config = dict(
    n_layer=9,
    d_model=224,
    n_experts=24,
    experts_per_token=2,
    d_expert=192,
    d_shared_expert=0,
    activation='squared_relu',
    moe_layers=[1, 2, 3, 4, 5, 6, 7, 8],
    router_score='softmax',
    normalize_top_k=True,
    routed_scale=1.0,
    balance_loss=0.00156,
    balance_bias=True,
    router_cosine_scale=20.0,
    init_std_router=0.00636,
    lr_router=0.000582,
    vocab_size=8192,
    norm='rmsnorm',
    norm_eps=1e-06,
    tie_embeddings='early',
    optimizer='soap_variant',
    lr=0.00875,
    beta1=0.95,
    beta2=0.99,
    grad_clip=2.0,
    batch_tokens=131072,
    seq_len=512,
    train_tokens=407300000,
    steps=3108,
    dataset='wikipedia_en',
)
Below are experts of layer 6 (counted from 0) of a mixture-of-experts language model. Rows are named up (a neuron's input weights, with its number) and show model dimensions 0-223. Each number is 500 + 40 x the weight over its row's rms, rounded and kept within 0 to 999. Numbers have three digits each.
Before each expert's rows: "mostly gets" lists some tokens that are sent to it at least half of the time. This comes from a sample of Wikipedia text that the model never trained on.

# expert 23
mostly gets: "ul", "bb", "amp", "ub", " double", "mp"
up0:538502485523465462537472531483503519579522498586483457493528506430502482501521413519512555501489524472499521417559592476585465478446488531542488592481517541575504571546464476489493548452458527544571434539480525471517480507563463488534479558579447545530462506515495517502452444460496414470419495522439561489483531498511448494567533537474485501452508393430538535437494571548495522533499554472463535512474529535495480486555552432442502465536469549525465541414520495507474439469476518391547521477428558503509531509456498480494499451519522495465442485556551550475490523488486447532525509505533460500523430526503540464475542508423535483504447482493499493506470459500537499465562
up1:490502549416468467475502463512496537459413584534470517421461469481553541477502576499500484542546543500421515529449542450534475520473404452417480482539475468548509495472579462459492507563511493448523462519560472532466556497483413463467521598391536500539540509524563449476516561512548509505528522501545489480503486483536562511480415510511430497498514454532443478520502522480574504520551567445482442543463490576546496523546475509520541571515519515504478470483501490488546539513467453452498473518608550457470500483529519538447457498461448530445508479506488466463448484543522479536508476580480491488526459518574506457397476483501544504479483504456530543516516517526548557511431
up2:543433508468552533498587456553535464500428493548491483459531403515478474492506484533480485488419527514529521430483526500471493545465532475463421510515481520491515544503490561487512530564529495537498477577507574509541487545500434499596488508472505505495561431474539551514468558506549527502535460514420502545429555478492490466493415562552455498491535497485467527547508516449505546464458530527544466532477513495488545590422496519516464510463547552376547456519475477530465496466429556440411566481452454508453522514490482488447462508535498533448535499480491493536509449503514617475482507413496505497562568475478494529496492495452442568459507510510465542497453493548535557499443
up3:416527512538509484526469559551515529424465544558505491550516565529494452541427522501498475565496535540495534439565586484540461461532546518526444561533418576497511464477500454537545503510493439478440526510510496511558575467461471473536521531470473527510585528469457504508466543545440552449351553449456532568499552474510559460503522477489512477514425443480436486496450492557484571527512508535478517500493396542463481499461520485511541494506538537478529448448463527476456508518446527505497504537460409536533443518494450535516501416492501458453515492537505540573476514454508517538481531485494534482463487499467524403588511529449466480488476492462489557529479470462541510533503
up4:501535536494489430486484544433448519501495540514471450462472570567519526498478407536551472523468466550512421456523522452519507516514505517549505507498482508486539494469479517522496511455517536530494544455506508472547578455524479516473504511466509491473489445524522480542541471533570501490481505490505442454450496484524544446476472406528529444565536569501503476497501498516528573515465547455536506484421441513500553586522468545523515441487492429594499552497572487573448460503499503463549511555463526509409572503482477480587516503526419465518457524546552473554521555516511474533521583618535520472458409463468477452505439512499488400507501557442431430466467521500485500493453
up5:542493501469456506502461443507490519497500529523542556461507458536491511622568449513505483568505496547509498470502483470534431460561543515529479503522502427540514557486524531500517458435496480498532515497509504476517536439415518508567499528496541555548538564542463500540516506548504507538496461370543459516516535490422484499441517483597485513546487479491393431504584490569501496519442462502494448482483520482534568458480397522475438502525437473501538488502488533523467426560487505455486597476567508477501515473512575462514499534440442477482461486453481565463464510552518503506498507485489544549596434514467485471461459449484500494522510459474547534516444578418532442499533

# expert 15
mostly gets: " John", " York", " George", " King", " David", " father"
up0:512527508537485467543508406556514457482463531507464464498491484489444451498490529630501427531384447556479434466501489442462482506434454551539433498523482524536506546568445498550508486513499444462510473467460438481501465516454476594547513520540484463502506469447552580443517470492493516525549554481497498423507546537447437486533503549467502407399484488521578443484515594510476530469495549521488465472483533439544494488484508529467467480505546481507493513511545574535500556545486501553488470532453559512501482501472458443480508419500522514465488525497490503465502559560576562511519563463532479531400498476544444559520513551541484527527511481468536518466530549517536522563489
up1:449458517565490531498501486480480540471435472525508602523506438487482406427503506510442550471565519429489479577562461491630488515569509566494526469512479508551461473558486545489441574549539426507510470515452486490560475490497460511468508522478527570437559503573566520523495481555536547436473460527469517502472478484436456418505513498537490527513512511582493481459546486547444476539456464551443493436491472533474434463518451508481484546532512487486466449432586477493505513454429474498494427536496482542453604495541485540493486492501520555514444518510541446441457452501538489473525544503503554491472534503449513513504485493533433524497540467505520502611490528511466531525509
up2:518478523456494477454509453537518505538519557453481475548527566549523510485426473526484507467501491481471443440561482498518523483487493485439477508411454565430482604589480508500560451502551430500459491414478545514577555567546433491545481533573499524481475555467471518488463487473533503542486466528525502505473496530515492458533448471494480467436552483428524511461429544477560464465531504536503450571506503498499483550520454499599527489470576511499470548482496525566485516507512500488516460518557489576455534488518528463415486457460476476570358523479524472535565514536517571492471439493513497561517450431495554462494498529515436495494484452466516585469485467502524571479536
up3:433469405471522380500455489425450498508533520502478496511457465475576548482459479519494466533544466458519557519539522586458559469458484481506520522549539535550523479486518486518485455506520484438558525501492446517486482508531426523484514486507495541471515496447524459460527542518508575532466414490441504549462479585535504506497537502484547470567514469439471452515521541457482472560472513504469529476499508566443569514564524460438586525568507406506520451465534488496539447421517558511517559496533513426495478524502507536493522515549567491538541507474502443570463460494457474509533489509450554512538474483519445488487600457385570511470487484480562435442481520543502555492539
up4:595546465468516498527507524539462510514512439509515498474489499567531540548540468463530480481536507491490487519567506540487550489433536443542458501523467459484484491459563468554527560493545497517436455467499451552372484476544528490506476532512517509489508440449492485592567482502423516525582504460512487472375450566527515516500529455536440479521437475431494471507519485574604485560526525462481456516548500534517462494531557476539487429496511407473434472548450561517450528489513446505484511491519504511499496555519475430504507474504454477489473477520439505447517497511550515493540518403480414517552491495540509510527519536518483413528515525468560481577442527609467464498510
up5:430459472473493502494520529514480600449541499489554486519483521501489481516471481529498537598523571532559512538470539518562523564499487508480544442549458533507430519457453491463473510437487471513445497535499507480500560514558471471471480449509509507465525535412536488465531424465534504536474538457569491541486496446469530481589502505460410532552491429530441449487478514498488482579471461539600499544443558489531503392486435427487522547494469547537501510448547509448494488485507546524528577482443543485582488471548471448548522534496500461468432467470477492490530444510517548444525498499532593494500527472477465429556509487501448560513476475495520500561562537555481489411439

# expert 14
mostly gets: " out", " up", " used", " part", " back", " won"
up35:468553480472535452445495514481442507478483565473545535529529491517504492501425505499505534540437374525449498454502547520469442526574495459495463516461525508548443408531505450529532514532499535455540458521482507486537575481519452532541521488512470549476506560523588572540544456500548499457514510544575521501521552477499547465521482544498499477507382486480482462478470536511488449523423526511572497535567511542482571462451551492503463505515459508447521470486569496485539465538530466445488539496554412482481480391514457550465509411447496475472506457473502462497481523531476522509470511517528542486524483458461518562465519409561445441497561530514477501480500605554593463509501
up36:513513551501481505458441560465505523468495538515549616512459555483466518599427501555456546441491608489490508527531495515507499523588504529492482503500463511511514564431498543517492525515484496510503434447442524491456442494559493516470513512452530519428486546524472484474533516485503539540480503448541466521495426499482528523443481578513418514566575515568478462527553507437537475496458509454453479431547572554477480542521462552483494476462488505501582534461504494534444488552470405559552522520517601514507483479467510480524488554488481472404531485465477429487466460465517452490505479511541451543545562455402470508498444500530463570532542459502482424486462511475438506513527
up37:533530561461513522431506415491517519526486509537462513569504436474398480551417562478521425547454483509537547529514532467543533530489459553439520504524512429500484565543489429589530522428489520506470469532584503482534497527478495482504549489533522522505508557579530507476456491509575530595493549481534464518496456540471457487410507400485460498425458502531530490525504447473476494541517515477519527516584546446463496494501457471499507531466444504543482519449433477516470471515497471497474551492495513491543492627507504548514458587492431475455465428484553489474521508480530524523552477470442437570522526472528537479403425532440527522460493536541464477531474493511478511502535
up38:485479474418445528426563500450472537386453512498550475451476490474566485538524504496597486543408517552536488580563428485451517581473498458467514500509450486463503514514516565432524573487430536599485505535450535481498529505479518503511461489569554509444521548443555515498493497453497549470530515524492479485450483467451440525472447457477525505492518551486568481508489513491560516523507504538513417516503552489529484475568435535505514495468507484489484508528619476532513515499552499472472451540558537465511473524505567470480494512454417521591525458482529504518497530498550468451519434462564491420496521451465467500470528509483564537416533453449544487469465528479575491522517
up39:529467468440475468589572471499524461482444487432498527489445511497522452553489474576515430559453510531564480450478551473406434491577488471506501530389552445541520471479533580518478558513458543550551477443532530549467462502583460523558491462529517502541451439473537483482485526479509499507563538494565508545504570551502527451487486447436520534556527488515536424449426467502461471541473489452553555543505540515479434511532516512466499518504502515603490547500520545437477463496450455499537500436476503513536508561497435515529467540473483520469522500484483500552548550509459476476505466561466492488500524437531449464508497488534514471477488431524416493425498495514476572573557
up40:528547581473479573472508420543439503519579558491493494494482519501583462560414442457427546482529548478520412527533513463500520480528482556476428561494465502496555507513518482557538486523498475510471488515445586524465470495562486546482541558463424528440523520536466456488504534501525491479450508493529533555540497489563483568539476510433435507518510478401516490578474533497476469538456502492476481496443485502507560490518547571475427485515507471527501530454507480481578513467468512485520476450461432599468520572505468457485480530483444532511490496491553536570485481412495509530515564545456460482451456559478494508506462475440509519395516469522454540541525477583510485421495

# expert 22
mostly gets: "===", "==", " ==", " ===", "====", "),"
up4:506553486472510501464514533487506526433514528425528490454512528445536500491469453484546458504530558584434591526463483540488433501454508463486535470537461570484479454495433579427530494566548510519512555520455536501523510464484565541510479538535505486515444485473507506458549493489469508517520505558468486496507539460493540551457439468448445518497558573424541453474545492556540435507474473517550507504526570460484472518484523473539473547488506504482515476518532411501457497548509427460543462482470478504474522459505458516531444522480485474509494444500520528443481537521487461478464495508443535475428574545488513539622519437621508520438461534488449613568495553486521533388484
up5:514533463489513536530544442440459472530501482452479465505503431467591522509553489637546463453532419523462556510535498507505502468520496539443527516497481459446488512525501528492533512489529443555576523470492519513502482438486511564518484436510465472438486460490568510518471541518505492605531499526437458525575566508421514531496500563497498462479446474518481362463557521533484502517454524469457457568498523508478439551551518545496489599451483426491545539504597540520470489462578486510535514427479500486493500582478460412489433514535477536507568493488489467529507461501556490508537443469494398503460545464499502457513491489474533455496464503542518541495494522511503515542432
up6:460458542479480479581541497556536501527491582525499592467505463495550496469435445512495448536477500462566496522473591478476526485483533520481554574517523481427479461467465509483480520538553445490516490481544487507474526551422457553505399522536525484589488494492526473451509556506536444446392543444466522507510507487483453532475488512525519557460540483443468540502501454422476503491523538583494491523453467523422504476535485510541472488448523522514470536441450452486462436537536528494531525557525522491531600535495487496488567428509483587522573510524466513467517470492470532484537463537418437515510469489534564515509476444464543486492586496508413467418527546543472483552449
up7:489464533592472488555500469504545500521449545557489507514478475464577512448472562526496515524506530458493501570594503437515515466524554521496513543517505518514494539541440497494514517506506434530484525580519498511479500492474478475574524561548492458441559540499488534533475498453513555495469586491502535522536446548426516446469519563475428515459478466430529487499547429476452499549401575483522569508520391472434493526452487605472512533482447495471473567463481493462529464466571505481512503496429493460585524466510536504460443504491449614522525545501442551444500463480470559478469542486544492523507472513494471475506542473463557414467429506464483512507516489503429480431491
up8:442506492505495541471534504421500516481531471508552515447583442460522512513481542464568501488484493491468494519513490593521557453499497451450541489503524471467516494467488431445517532578509479500558605494506506498480508463512503514432486486571504455509530418531465492402572480529443475553505479471480490444497518553549473496560533509562517523406488502450454436479462510453588520533438545475537520505541510465450513517529520484519531418497539455386533515529577533498543498532466473487550576512555511500509510561438515433494466591476548492469533499503516513525487542471472503505520501486492492508422491550544499492502549482437448468545496412470506546571470504555479406410536
up9:534513462493569432447435504481557442500414458467504577434484540486517472453496514581501538442524469505502445541522469482427520413502491505482513548493593493526489482425478436527537483540506576484500543481494521543504512482465478566466518411555466477574475496462535537551522484562463505493499476422471516474524560499518509617542493450575377459450519454492558524517551398516468547507503494565453466523545506503488465537506561462443469514485452550501449496532447526495475461450436547504497567478545480477525510471461485482513448443496411563508551553483455519505505513528539541549468528484530537551492525484494512497482477512546528481501520470568511499514576552485483491496499

# expert 9
mostly gets: " de", " for", " in", " ex", " against", " at"
up1:520445516517477539469542517419492519567447507490470476547497468513488569533497499522551566453445434510541508478485514515502500486521459561510483487511545499493511520480531410504551510530504490445526536528516602493543420535568477612531483423455501570475528486489481494456596415475526515527484449479530485481437467495481466465501486509467451494506605509516519527486444467518522547415478513477443461392571499451495462487525516543507541518535446463568542486476500492485443508498470532504506523557504446478485527487530511495456500478531494445644518496520589380485526418458466506522475474538459529502554496484509525545484414486453492505516520502468492503473458512556565527560522
up2:508536495495439486459455533486590443471459434524499573457489438551545487493524457564496444519508533519452567493477481458462529483544483541496449458473476476511528421530511529492490458528536480413551518490471546550500535437473470508450555532558430486512514474474426504466553524567482514507550488539478458443531435507464429534508550460483529501477523481515531504519468589520546600465545512563507612512428523464481416465498541539495502535565517534436565542593525475558509452511542429437502523498503529490521440458496528478440538471492540519506530480516471494526510506540461461426494434486488474516530525506486530456435465525559483469436471491537529544552456456512475485583553
up3:485465511505497579465545580486508505503487471510456536498529442433485563490536495526571547532514448502508455497424459485506526410460515517481412470464469499585461500453472497526486525530526520466565495455524464392451526475585538548521517512567455483481523484523507454499577470477518505531583481507458512548502474459504440560540488473508574457539461499527497485491442497533533580523396558483527500528451448493534528503467557517510565520521511483448513428524470501578496492433440536456502523493500548572528502516403593418497542529564485487478513483480497534546447531463584448531498497512465559534478494472487493458423493506535508458484456459488523481534477552485404517486526
up4:520511483499543454526436439482515539512519511518534503512477466518504572496501440522505531520505451469497551459434477484442532496512436470508557497528508548437470448510533451567497532525400531445478514521494483512559489521470541441462515475520565480451522565486446599493472478487550480456482478550595486494492467470483448480478517479530439510585479492454513515485574494502392492580445508495531485548547499541481473562507472513485462429492421500510478480484499424602479527512449524463559498535481462479466493543551516491589557526419513497474502557437507460557523458543442534475473551532597561470541534435447460461482470481492533551560538526448541471485529526441506512574520
up5:526553514478446491432525527516387555472546493499470551503512475497437576540477487515497519562460467587483497464497528551511528471492476520489512512511516478471502457513513530524475493639518473553513472415530501454456594500487550533512472454496574440479521437494481473537452528498473578517427536456511477444427553477438508501504596502525497453450497518504553528474538523506444531488443540436478515467534518520442434505465496495550482542435491483476574506490507494505598521493535502475478499436468442534496480528458505419553463490556497422426550493467516512465472482520475523571489431463490501538470572564498543448492490549506483468546597524537503520512479502532572434509495
up6:464489542427480534464437502498580563498459536494462531533526497541525415534494488560537515556451479487517577466549548533484544481490571517472478383443486466502443541493482549507461430527509544532566488433495542494465458547464512544485427479519406493511506512530494459567435498468500524526583500490460438463503532465533520533523471519497515492569566460462476461577468474524496548613524548525563469582482503456565506566479521513501446462500566448520521476552462441487484464489558454507505544527442483433482548454464516431466489538488486554456537457516489471529503502455466478458515470537489482522552540453529461555444570511512480440440463461514499490488505507526517528441554

# expert 0
mostly gets: " St", " Al", " Sch", " Bar", " Re", " El"
up0:489499534471447477461528455432489533494544469535504478473465495494468515498486578495554435443505498509526519402525562483497467524563536487494545480542491497439550472454516559510530488523539540510468514531546538466493560444494465498577526598497500365536480453549469494490516454492504518468548470499471505464501483539464481432572559521509499471532469523525569446578549487514487507456473468538507496460404493514461436553557428502446500503520517487462491564604479523527441520468453505491470488511487458507463595460478434447497536476471487485590456582514486557527578509527425550507465459426503511485529506504437506490519509509537467419534573501511567522444535472523530458544500
up1:427451491525482472473534505588514496530462552431537439570534482522536415509498511530486570545442456544470477531519555554564505508512508503461515520485422525491502469418552519467554510468479474500531525488573430537547515557529430444531419475505515511507464546456477546487444487486458439525599500514508441531478429498470513465472514406502447493556567482429510496553440512438485535548510568474438545502513493515454528473501510530506489481511453538521495477518497539475515512535497510534503572579522492497510503555429530513466494532498512532501520551504483438535491443522478550468524451500542512477503565435427569522480476564452430479504464412453494555551553506450548425522458
up2:535605534476488501487526470415589539476543500496501470472523529464414497536469583534477538498414470465496457527464506446513511481516529510522542499535566484504526503579405510558507464489505512539568493532505497544476494416501560431503557479415505441474523520486472510495497526460584461493494516539452612488499483509569500567512438445497483499551535516513573519530450448456475525463538491537552489540514422498501517456525474544439556502477538559516538532579508520555532468492512394479475510450456514465433459458489481511465403496432536504469460512502522509501473488484537462511546493477517517410498502483531517561573453460464492477510495484437411524527548519518535498471476
up3:529471547499480518528449490476511441554485509480560475498540479469455492493435483544568484507475541465424471575487464465462506509443529451523457539494539561517438461464548618522466496501531546443448460528494617510513554568526475569531526570539491563492604510428499511430520464494514522467523508445543587536445419511511452534462443471571524454493504545564477495464491449509405510529470485504490524530510535411496451536489426516475572514484506502533451454522445518567507495563475528485500543483462516527502548463529428489521530444449508509538588526526424458471469496495485478463461517486506536508508524538471544503466443506532483530418514502475467509494468478554506458537540
up4:497541494489521488465456504533453476445530519496483532508463511519566469534474508544458540452478465490597456493494476512457446540599505556546493482523528415488568450563445506518539497554514509493443548491517491495486531483542546464470523495532448565528544589432506494462469467480444541605509407561497546556464495483498463532480568533399490468507493471510542527468519488497459522512534448556470536493487472486444487487528485547504572505423532477428540451487538511553469504542497403561487534546496565498532517472500511480521583499468508490490471532472519494514505500444491484495440438575393553540540475508434561506500473505517466542490402458438488465495584481491463516432500
up5:460521551445446573479457560534476510526486515444550498449532520475580566450544457493478431548507499546544499466454622486476524440548500476496465507497482570490470532506447449470517514450491522465506501487513528549517488422474480450493418577520455476499539545475476515473536541474564469602569485482505522505526474428448462441413523505487496515500492493489498513503475526500495483528536509545463545513596519563517501481505501465539537512481502504580495494497511476501493419416550537494460574529472489468442482474588459534486529529478518532504471461493505528440513464562457586566483424491434583492508508411462547493485518536508529518510505451550479475489532497535401461542431

# expert 10
mostly gets: " University", " school", " war", "ism", " city", " state"
up0:494525567492537446511442430476455462545443522491527427585494487477575489529455533518471421477434494463553543470436560501477548541547503469500458522504499520486500485503462439506479593486492479564430455506527571492492501540468545426461496482465526418461540524595502478517571549426496489532441464498500475522464548522468488506469526534461526515507507518436548467606480547557514480528495507449468505510542386509522458434510482531482511515562440479466397536536495401542517498559499480519503520506515478522527519517492480578532499505508458473490497560514461532521572529449521444445508483447519560557486496422498508553515473440433499542511489547553528522471510567461528515529495
up1:543534552565471509533447417463496430472446515536522371515491543536451494528532495532460522510465463545527489506529502536472523534521481502451543499515490493425508453518495464569529516561558463540456504555557593492525535496528491485555494486496508521503522456522420548517529524483538496568468507544417546467501537530487407445549552508468450532526518538512481486471510525484512425488590510520508447497489571500553455465559499460429451445550482423493531441491432551435521447508487473506501522498560460514483504496496483556489502565487503413446498507487483457593532548422439453480515507526495466595485514438527459493541508473535443465426445522478511485530451494563528523509544
up2:487495610518479521456498491528522509488442481467481542483534562495484454496501482507481518478471500517486478524509548460509523561542467451529419499460496525499485530546490533437441480533483502517516509494503399540509466398467457420552436508541494545443518536592397557440495499583485526462447470478524505474471486453520489504554432492480546524534590535421511509606526476513422541490491538497474568477489540540511470492489515468500552575537549498536475512569456508539542499486484516461484528491539437457504508488538551596459479498503542509482495501449478428525446496497480424519534484497507437427550499506486436470600519433509488521528544437545561444490512509459588516501529
up3:438551494429492524548452554525560470462477488517404472492469530512478448494473496511546473478489569508444568500484427557556504481524426482505524549551490456512503427582501520456418517544551531543535489502472513549466470434517561460520534549465517469477537496506474533539519452489445468478551450592566481533488447472479523449607501460539468506456463528471482502525558553549513485534485484497513480512493496476458506459430508468509525538544480431507519441561532493454525458457491458531508580558533515484562548521508515404523564479530440491516507472487470493573499496520609437482526442507504527551577499416479473492512495544481531445527502507482507469430500507408491532435536
up4:496502425541430486538459444464526483503441531484520479443477509492497502484567525521472555420410563523566549471541473484490528472426451480555509490449520490541489513541528453510480436460520522456503465483564476499439490505522495505525537532501524440511485522537514493491506545428482523493465498535499508423524508554416455529548531430518532512432508469456436522516524501448471538602466527503501497526478506491507410592432530525546440472460572513479524543572457440570485529555503471522524497505404476514444516502487497481565499537495476512431488457518467518460570473536556532493527557465432508550498484596522424498505543543572540583510470551469501503499537499489444589470500
up5:448560478486455489589422529540533441511511505522464572506584472499518546531533591471464453523520476523491456560505412501456452476504534540512577491528496513526572467479516497531612430523580494441514536518534487505478557522489528414415474505469524502528533470542470514505485522517466433480516528489417485463496486462489532480522545509439423480491584502576514518457452501512478526464521519547463480472517476599486537501540527499573596546448453459473518412463451489510512522509493450471499502443566514493504491439491484448457540491446504524505558446511477533486470469500497501504493531514504444449481467559445497555515465507614518546558480528484491463551474475459454523490438

# expert 19
mostly gets: "==", " ==", " ===", ".\"", "===", "\"."
up5:587536530515440540499506445440445524498469523533455472508492486510537508456553481460490514488547470519505489477470492503419540567520476505567476520445464471432535518479482514524458503436522447577485551464547591436554515470548470526517497391530454578579520493461397574542441590483439497517451543508537506525476473521540580515524534496498533533489440495568466538479535495519507433539515513495523440458548518463500547493547534553457566564497568479457453494498499508475528460535522483455529473523518478506480525510445484498473465548493522508450506560551454531490477518505490511505433469566479516385517470420515457453417472526474521474487503560509530498461484410470506487537563
up6:491533512466504588497468545474471523487478464470530458489481482485580458464518524468520452549513486463500491518493563468539494509506480595459522470460508565517423448485500473566494492586561445576497485475472482518522499419561477495483510544451469467456557448549532502444481506470471466511457469433401461491520484526496500437487462516555430614500505521620494526580474519484496534448535596528522526534510555541514495458467475504493515429507527423479512475407519581440499512513465494468541459578506501493505477566488511474469493522546489519504425472428494550496508514458484504498443556422533499508552438557516561503467531512478485519583506432481516494537490521581484544502507
up7:500507556408543554557481545549474493589473501516556495501528457517508441471517507552407548538496531521497530537491511463510516503486514576447537497472443538511540470544530462471464490514552457505474487497483420406480472484493424437506529549461592535530572486455525459505540509454483471576536487443499477572498506490495482497409490528474550575548468526515435531499503428534482506524484498546523473482456492538455448532503544457491491537522491506452513488464483504513558504558482531537414497391504564485581454491472504486467601485503452556525396436467533496494521508566542472498489470509502510510459536452443414531497529493459538483518539463570463513503557540433515463456514
up8:587502461543535471551466497488537489469518532458500556520452519399506537476465555504540549488504484556515489418528565487454466505398475450479513501548476460486535472510560484507550511507486529431522474534435503465504526477521537473471591452480497455516456499528624487459462468383518479469507440497467612516459494486423563489492514486566495450579412552566502522457550475506480482472491543499489533472432464470513527510576388535522479523496487470493512535446448465494432531491539569541508522455482477497489502552428556489550490470467478476494535464533500440517546503560566525552537515542482504507500510523529571498457454497558513476474489485545501489469481535485452547496556
up9:495493502452562580516416560455544507533455511557532549505566504549488459480531451514505507539465523493458435436525520514508421470514428453505476546503485452519477529472464533428525529511535527410500505539540461512498530425490497457557510489473480514571507508431490463530454496486447495481419436513507509566480545522417561486518465468511512475452559545453493500471515529502516533460570545534502491490525533506426447561569504591450512486554565538596467511501469465514503492449485483489512531469476529549483486511429488495504502495480546514516553440445439508492527619506419468479517476523460513494435580499533552484512534473406497497497476545481502617518561478499517492494431
up10:411503503510501485469488477611540525549481508537463452564509542548543524517536523520528466554494529498476536513538490547470523544498540491513460535523550511513446431467481547483503475493473433499510532539491540500613426482445437496500467515479513472515516476530451463608458489483496550498553486529487484471478474402504488513494410482565454537510464546501560472538474488519521481500513489617536537436520565551510523487528466474451511499494516375546544446500506434564497454513468422499431460507510517478505418527449470504477561513451446510501367502515503535521528498467481488513466444528508549510496445541477506528550503512539496551446480589477454448465576486478541464524487